config.yaml
n_experts: 128
normalize_top_k: false
num_attention_heads: 8
learning_rate: 0.00284
max_grad_norm: 1.0
final_lr_fraction: 0.0
train_tokens: 267700000
dataset: "wikipedia_en"
Below are experts of layer 5 (counted from 0) of a mixture-of-experts language model. Rows are named router (the router's row for the expert) and show model dimensions 0-255. Each number is 500 + 50 x the weight over its row's rms, rounded and kept within 0 to 999. Numbers have three digits each.
After each expert's rows: a language model's description of what the expert responds to. This comes from a sample of Wikipedia text that the model never trained on.

# expert 55
router:537501489477406403523528391466527524483504407514519481478535574500480471498511399449569412527585503481554605490456473543545551472529443451514475427522499511462436515550548492482475601424481508471533515426516498505483441549537581500520518464492447593584570413607467457556520454514469596501464532364510570485476482465447521477475363489395485495422444412531539439373497506538421546466532480488560436483519440433479532454568490483563443441527521456472485547521469524549522440470518471498543456433428359438590440516443469397519589486542555519443419459535526552500496501521531488502514566432469569505522491516599481444471570437504460471506505472468471509476512576520519397574538492518490483492459464529576513482518474489501565416466515502448466497445637468548564497519448598
Middle and final pieces of longer common words, often legal or political, e.g. denied, prompting, impounded, regardless.

# expert 0
router:582543496572442566478550563503544514421497551548453607498521554485463572498479464523402471508489494534545489495536439460576580486451445513557480575462543508472500452486449554460503399465542521480492547501609554468535498503568583505543546402502500504491620470512446525477512373552437516470501510520498409493519487415544579443510435480552520496483660533496445497546514483463542611425434526460477581486495534558500430518523547467499466595566466498483456586501563596482484545502481444564462526460536484519618480535432553597556542567519508531546549572537466522514493469563461554542516392544515539451496468474523457536446474451524525592447404413603517428474544476473615437497497540540543449467362520472547460518452511483450465549452499517478502493558558508545471513388491418
Word pieces finishing short words after an initial b or B, such as b-ick-ering, b-ure-aucracy, b-ad, bank, and similar surname fragments.

# expert 47
router:461398554566449584520500530504453525581539598464531430522453462511480508542528529556457509528547557450505453526487592460450526526513526519348603516530564467446479526483431503458401542433491560544521524523403537475454487538347491462533482380491544554494476540516468522437499560439548416511483528545472507448516510518533458478364439555523534515573513463561610547447593519543475524459470514483565463501579480475492530554537514460524455534509484466502504570483560542539548468556474527508448485523492447512481481481493535601550456536472433510463542650439517508505568562575466492455558484453496571518471489453535494597510543506575520546593421478539570517488459566512619475341506499474500590520509530448473389523501449432415485486441488474475501498579438511505442555585450550
Conjunctions and relative pronouns joining clauses, like who, and, but, or, and words after them in species and science descriptions.

# expert 19
router:534572481532555474461508576491511492499525467531354430551548538549477411555581512391501499461439503541567561486390404407538508498580478553431424523431481575565560505466542431464505603457520405521527467517585519505547560587599466578532514566460463487451559521528445415479479407489411566452537479499546450537510491522493496497593515405515491529491501501572555429521504506507498455621499479534495420479465552483498467569513411512433469458516495395537544427562507566447538555450506491519504442472511529576499519540493415512512530508608548512569551465514430556517456467479477528488569456486481539462409444491433474512475469591471459479432549610498555374525455533438435586541461508568496410465496479545596545506450556429496491471487552470545521519493530490476531481568444514
Word pieces completing personal first names after a capital initial, mostly J, such as Jay, Jenny, Jack, Jimmy, Jan.

# expert 20
router:410551512570448560541471455462568589581418538520391516532554506537483535469557500537550503553656395398503567533494654525573546441557474500576544442592447399514534530589513416468470590458527462471559470487557515464535566532498551535529536524462487477600474537531454566456422523461554411504554503451573490581537497516514419457488465534432576532525480469488563541513475486506506522533545545488522456497547569466524444587529515424558400494512531508465508530556524468485480474462540507517534444467493514493447403472528581469482547448479625512464510556561562518397567509625565497495411574516555464513405443479528491468511506469532508572488538557487494477497594540593548411480598490500438495511535525503573462485487593549550448502497568488525517493540539543511537477493478516
Word pieces just after prefixes like un-, non-, self- (inc, att, re), thousands commas and digits, and linking words like each, next.

# expert 57
router:498579532416566455516546534551537487417459446399530557519540531493438555414529467552597501404601473458494489528491524426398515506536471480541474536503500407515481462471580585473525522542545512406500480477430538538400481505515553576458530533509499507432440442560418474541488544548477539497441542475506510621558518551512571453542434417535467482486399468516561491467343491438485476500576443489453485445489563369442488516513585554490413404446497499496554584464434507455542530459500536507481682430571542451513526523487524445438502451577594496528483459550494515484482493518533454544443498402538504475501558442516499525559468475473439517488544555549464522414527471448502539450487512569569451461450589452602537485520423501516481437492491515423517463497537535494520490550570579
Pieces of German, Slavic and Hungarian names, such as Sch-we-izer, -ski, -ović, von, Chemn-itz, often after Sch or umlauts.

# expert 41
router:498477453421528512515560451464589538475469419441493493533581463495443472463568437587520478472470459394461524587474497543490529483536451433502523468559495553556525450647477511523532489479581579515559477454594511498571402443518554446547497429461442598526516541540500528559525379425573444506533498581486476590483564532473522410482517467491444530375520534568443520468468495452462538598573556519460394417528438461416573502467618492524446516568546452541517558504476547476536470478486445532563475562512447522483536405455514418481418488451564474503454503546571534491509494563537510576452379486453461479473471459572424458491511442453545505547502489546501560479420439463429522483548577583482502474578464588555474457522522543542479477524428471549525582556516549511540469528482581
Letters inside dotted abbreviations like U.S. and L.U.S.T., the pieces nd and th in words, and capitalized words such as National or First.

# expert 58
router:506462585453383610479430471495436486598496460531549553524484478488453481497418572471488584511548513566501570450482564527467565455587576450568553513515555452569454536593488540505444468329498509551526473480375475459478528523542524525509445565462440505498381547427522521439529491455510437517531511425556442510418486437487533413526445529442555472491437496613425490488493517504451554486515513516542413445571514579543492530472374409530403532461493455460553380520475482569536459527486559534543524428523522467543472576440440597505464494490512468445489588534523474545467472503540475458499558445518521489446489366477532592451529425525516475453482529543433467527501454527490435477575506485545546497601429519459422476431473572599533524495501508511538540515534544493535511479573465
Words and separators in demographic and census text, such as includes, there were, Of the total population, % were.

# expert 63
router:398562535411410520567549475549516582472482419510471533542604449531431478529565521498581550506542500513499499553396424637514490417561455509545494443498423465549454535580515554558525507537505523391487437489485520621534485445530487507450522502467485591496510550542443476516437550430532453465589498512476421517463505556496572475566456530438519457445498444573457476529471481444493539585558495502556445425555496408466523530523470436531402485577475400525534457601547528438536483490517546545533569486507565492512471422479448412519476407471557448493546495529595563498557441508572422596466485492555472452506438462527450406533471446527545468596521524486375491500483497425527478527547494545450487427581463539557505484487503488580524435485484420585505479491440511547621470479515505
Articles, prepositions and pronouns in running prose, plus name starts from South Asian and Middle Eastern contexts like S-ikh, Mah, Ah.

# expert 60
router:483534411433478520534483490446546516534465460488507529541489546489508463568520550480426547500489420509551494502520536544626618524508415479485451483451524509467418523573573564571586498564519560457499433511541555546441590418509543456511525483522421535447499460514549478466496455408547455439489392473421501560454555566432527509580548429460571458404463506500449574501427430432372555578526536492483453419486458507483590532491503555573511552494448540445394517554428454429480543529446548465574506547550546436494503404496439463456443469497587449541431529545568496558385493511518400452501507469483486542477468516501397432495566492483584526551440567442470509501460480479475482495492523511413385509449536574521457443515501516516410565493453442557451423551485558483553438456472523
Single capital letters forming codes and abbreviations such as country codes UKR, GBR, club initials FCM, MPC.

# expert 27
router:502539433400602476474584493534458562402467579521426429596544502558469451516506564477481484462457549505491424553418342490483504453605528539517411440346520497486472477504502529541560597541537491486557462510519498517536474500568530519458502544481495431401488546543488489473463566527490593451540480477533478551520560583448486421523542427622467478491475523547494448538519450482548463536501538582506482431485543427451452481483439474422488424450504419481511449519514432417534600516487580566527517440540577512551562517502458532458512430561468504495614466546501462542518413433553456532581411395525439477517414530505442547515441620552488482457535600575516495566467474464445517495418514490477441439466500533527485448499526487557472436478534393545466471492487537520479474495517461
Name pieces and pipe separators in filmographies, cast lists and credit tables, such as H-s-ing, Gordon, closing parentheses, Gunman.

# expert 15
router:462517525407448508559580412501601531427436497545541498530588498478498463413514473490555520497446473407506512527463480596532529445547467510563449456536450489463478507579481562567546490538511584429489429462527530589543533472488539498453487500463446518478518593532453524508446489414532474474521561492472470561456614518492589422531499505430507468497409478589460460569416455453502524554544543510491452424554455489472501525517463451497388525502488401505559493523530495464504498460488569528549576567512558491539424453462488548475395439508565458483509507582622580488564394472572372569433478456564473456451448461510393465538497450502542504519452535556479514418430461467478503445568512582453425438575482544568581454533523456552482410552450447598479480498470551460609478559503502
Digits in tables, scores and addresses, plus US place names and word middles like Elev-ated, situ-ated, Florida, Kentucky.

# expert 17
router:444517528406468489561567464510584557439414493549529495525597508453497509440520490505544506504449476408495502562429452603513500458564419527563441457561441486480477519572518574536552508539514553409464385459524491501557497462518557504506514508418458528478520586529427537525448512455586522458564565507501437566475573568482592443552492511475477466465443484586483489569461467502514519579554565505490474418558498415432492507485463435508394568477489427505541529559513494441504511442480548571553576554512568486541414422487486484451473424499569414475516503604607587513591424530571374540470462511509436483468467474509418495552528441480552485526461507524449541442462484430481482447552547580445452419552486586558560446501558458592464448547505447595452511505452568506591486524510557
Scattered tokens: subscript markers in formulas (P_{, K_{i}), digits in years and table cells, and name starts like Mil, Mat.

# expert 31
router:430529532414464480563582421520596571448430449552504497527599491471433512420518463507564499490455472415502503554409428612505508440583431534575458469565426512459482509568511560538558519549492560423486430458539502518544498464517541509470517513449431530448526597551442528522474511444579506436545562530506447553455598549512596442552446508431475429453478485570460486578454482436519508560548517523463463413585494458462495522488471458492385527521479413501548524533543519475526518419468516558560522546502556492527422407476457470467460435505550460514536540558607590492551404503578406563478476487521430491457438471510405493536505453484567489546459497541449502407471484423452502450569522565462426397560520583536533471529528496576471435541464459562468492508452560492598452520483570
Month names before day numbers in dates, e.g. September 18, and common words like never, still, had been in narrative.

# expert 49
router:585524551461481560454472517566518517451474454526573509462445542549463535472471524425521400521390583497554478503477586469476536508452474558509464471505498440498560500461582541465525452562568476476486524453516460509460543434565594463454507553524468479471546506473495530502568456625534532506474473485569448428394523519507521439511618487508476525554518524627514448557531428493521553475389551563481532602514495424528436421523426509514497428502526500474451441375535495422512619492433436490523565588552548541479540508509427543502448432518477510564411579564494476504457445447531511556512575462476444512565540476479505540501456559506462557438481525471594459514569536516682381421428486523394454454540510571513604499554555497538482452468494470518500516511473483451503510443429452
Sports text and stat tables: cell separators, scores, and words like streak, match, round, playoff, team names.

# expert 8
router:460529517392513469529587444488588540414412459514514528517543502433480533403509528538503559476416450450498502548500406558490526482536471559607470544482459506429453426588446516497597485572541577420533449469592507535529451482584489489464476503464467507429477519528468493417525582461533534469559557507511423461473496515520578480519498487532564443477452468570490475575450385495549496527535495470464466477585480495470503491477498492486367532444440441488529544605511518507518519420402584503520455574550527517580516397506464493482448417511486477503547528535602568469507419407571428541509467456521478522558406495509432460502421420477552518566461502654445473425482471470466543429518548618555443453491496530563551460552510470513498382443476394530495481527501537469528475487423531
Inner and closing pieces of words split after a capital or short prefix, like T-reat-y, Ch-anc-ellor, suppl-ies, plus slashes in chess notation.

# expert 7
router:516545618398502447534559427428453456563413494483620516513463470440499485451522585505480452499526465434608555533500514592526494441459572480571484562523457519522510524517481485495554433457497519535475497516449451518463472448462534461478427477514469493440402459540477592471541423460480474492506546457555493546436437486474492480523559466484499455463542449584491430490515449475510524479597526476488541508571564604552491428543519409518439464464554398526526545579583533456575438515454589486495524456518507517494420511506471607451528532413473450552462521504592429488554454411511424486486415427558466416481548460604384444513530432571480577462502511487462557603498527507493450466513580533426552542566544581426539501441401467553462438512434582510532496441502574448539464464562511
Prepositions such as from, in, at, to, near in geographic descriptions, e.g. 3 km from, located near, gain from Labour.

# expert 28
router:417425531495489549490570479534570565585482543417530438486496493476502428471498549508506475558529468486443576465522602555478547454497520422378603528551457466462465562561454425548542509470570534541530451500498497594430420411344527464476587388444511492563470544552430551500478567486592434456564529623561470557558558453497477470435456485505510471567475503565607426494500519467515488436518517565540536560538561528435529450475558432466443571549521530470489584480561502559531505483454521459517479527443497458383499489465522500474508542482488457439467590520530544450585471577500479479570494526456527502555550468495435483499589457560514474482510526588498573475490548503572452423597498513559608467588493500481471486520457489401483377511433463535464551467513489447480511557515552
Opening parentheses before unit conversions, coordinate symbols like °N, and word-start pieces such as rec, abs, re-e in descriptive articles.

# expert 2
router:498533646388500378505527462465422418486521496503493484481458481534468565496552546509558487536469476460408439549551506598472445472562466475541473552487451509505477483457505584516512397595483561491497557548533422506468483550586572499426453565546540529421507568493452518567579501558542507498537484445452477455468558493428447505541542484529433499455499582482425432564531484489473519444492490407452459460454522542457450483449448537571490443607565414566542426483486516477476504516438584489523522432486509547584480491520424476522452359538564527561429421399517489502521519414468448531514485419574461506523506468556453468533497539495434565459554455545513608584516475470458576498347522537389535486478527545436614542516599474546468483488497494453509508436536481526483521498431467
Prepositions and articles after verbs or nouns in running text and lists, such as for the, on the, at, in the.

# expert 53
router:439583484511535488469429465502428481522502488628497435472537423536472496579654537527492524546446559483529480548568469492475441526404543576393471521515435521603502526470524518490464519554494489493584536564575471484467528550441415417428391491439475494521497501498563482539622463473479507494493564521551452467485517496512494583516587572612528493508471545476629421581482531522475496424477481501486520421468558566510403438436387519501486525505481479576445461468488551443465450571499444437502394548538548590469477481532477508469472512490536499541560352475477485546500508569426528537587600532545494464482577523505518501456503617504521529430459422496601454542521477481491425600472472503478552559508439564520571490528565404483527560485551431463457537514471505530513511498507465
Nouns and verbs about films, albums, songs and broadcasts, such as album, single, issued, opened, released, in music and film articles.

# expert 33
router:446442524557584544540532482492499520456463529455458527519539524503574495526492508556478546577485479463514472454481563590463496457425496512511565457460546407476486573557553414497552544500479446532543414543496535512511497425452552498577474501473556438535516545446496575607538597513520565476568481525447537570532519451386433436509433523461581480506564511591570534547475528509512472503420590572526515479472583463426470470515444477461590516585545483527476508516480463439462564561571546493581409394559492495425406527550674529405599471489568436443499527528579560451483462595589523507399469459478425525407470440496502525585500515545573488476532524513398505505478557575465473418594493452480508474521509521481423483535517537531471543548460433559438514520524517490522483427461546
Single initial letters starting a word after a line break, list dash, pipe or opening quote, such as "b-aroque", "- M", "| D".

# expert 56
router:584627563377554476508539514521514539424491543548560548512444503468430582493429521564465605468518440485588510541465386462544499400500466418525525446526476458513440506511499469533490469546580438533533487487570441489623481524504529526504490495514455491456402487537489571558403583499499501477455481438443537549596481475503586459488496484488481434569451519445414428449551436476492394495545523516566490400516442483476485542516595508449451411446486479552603521485383473488525500444487509534522631424508568471568466545501510473475477504496435524512485512483517549430493505531537447465427402433514572436471494466508575508562525487440533567452562507495341496432483484448497572476541482466505465489474531433531458513458495485485624420534489581511545435520467539569469479469583545
Words in articles on churches, bishops, nobility and early-modern history, such as Cathedral, ec-clesiastical, Col-legiate, comma before baronet titles.

# expert 37
router:631543509515450554452542589475563500424492563586443563539522579450481467520417434485464548449448530565497507546478466468557563485504413503554447560430575470485518458499507574482481404475483473484480515488535584489531515556589541527516510411529507507406541497517496502507531362488425480523546514521503495533488548489551572518527507493486489476427553634551431452559458536481544528492447509522481464442521476544478557506515584509487439525534540485522453553498561594472507597465447501544536622443546498531646476598411563562580538527503559521476555404545442504541481501511466486564479372535554526507558556487570488568479524487507553542484419420566481503460469456441560540469467536505491455440414540554572464473488521447403483567487390598568509491477491550616506498457522430
Word pieces continuing proper names starting with B or L, e.g. Bala Cynwyd, Blackwell, Bharathappuzha, Bradley.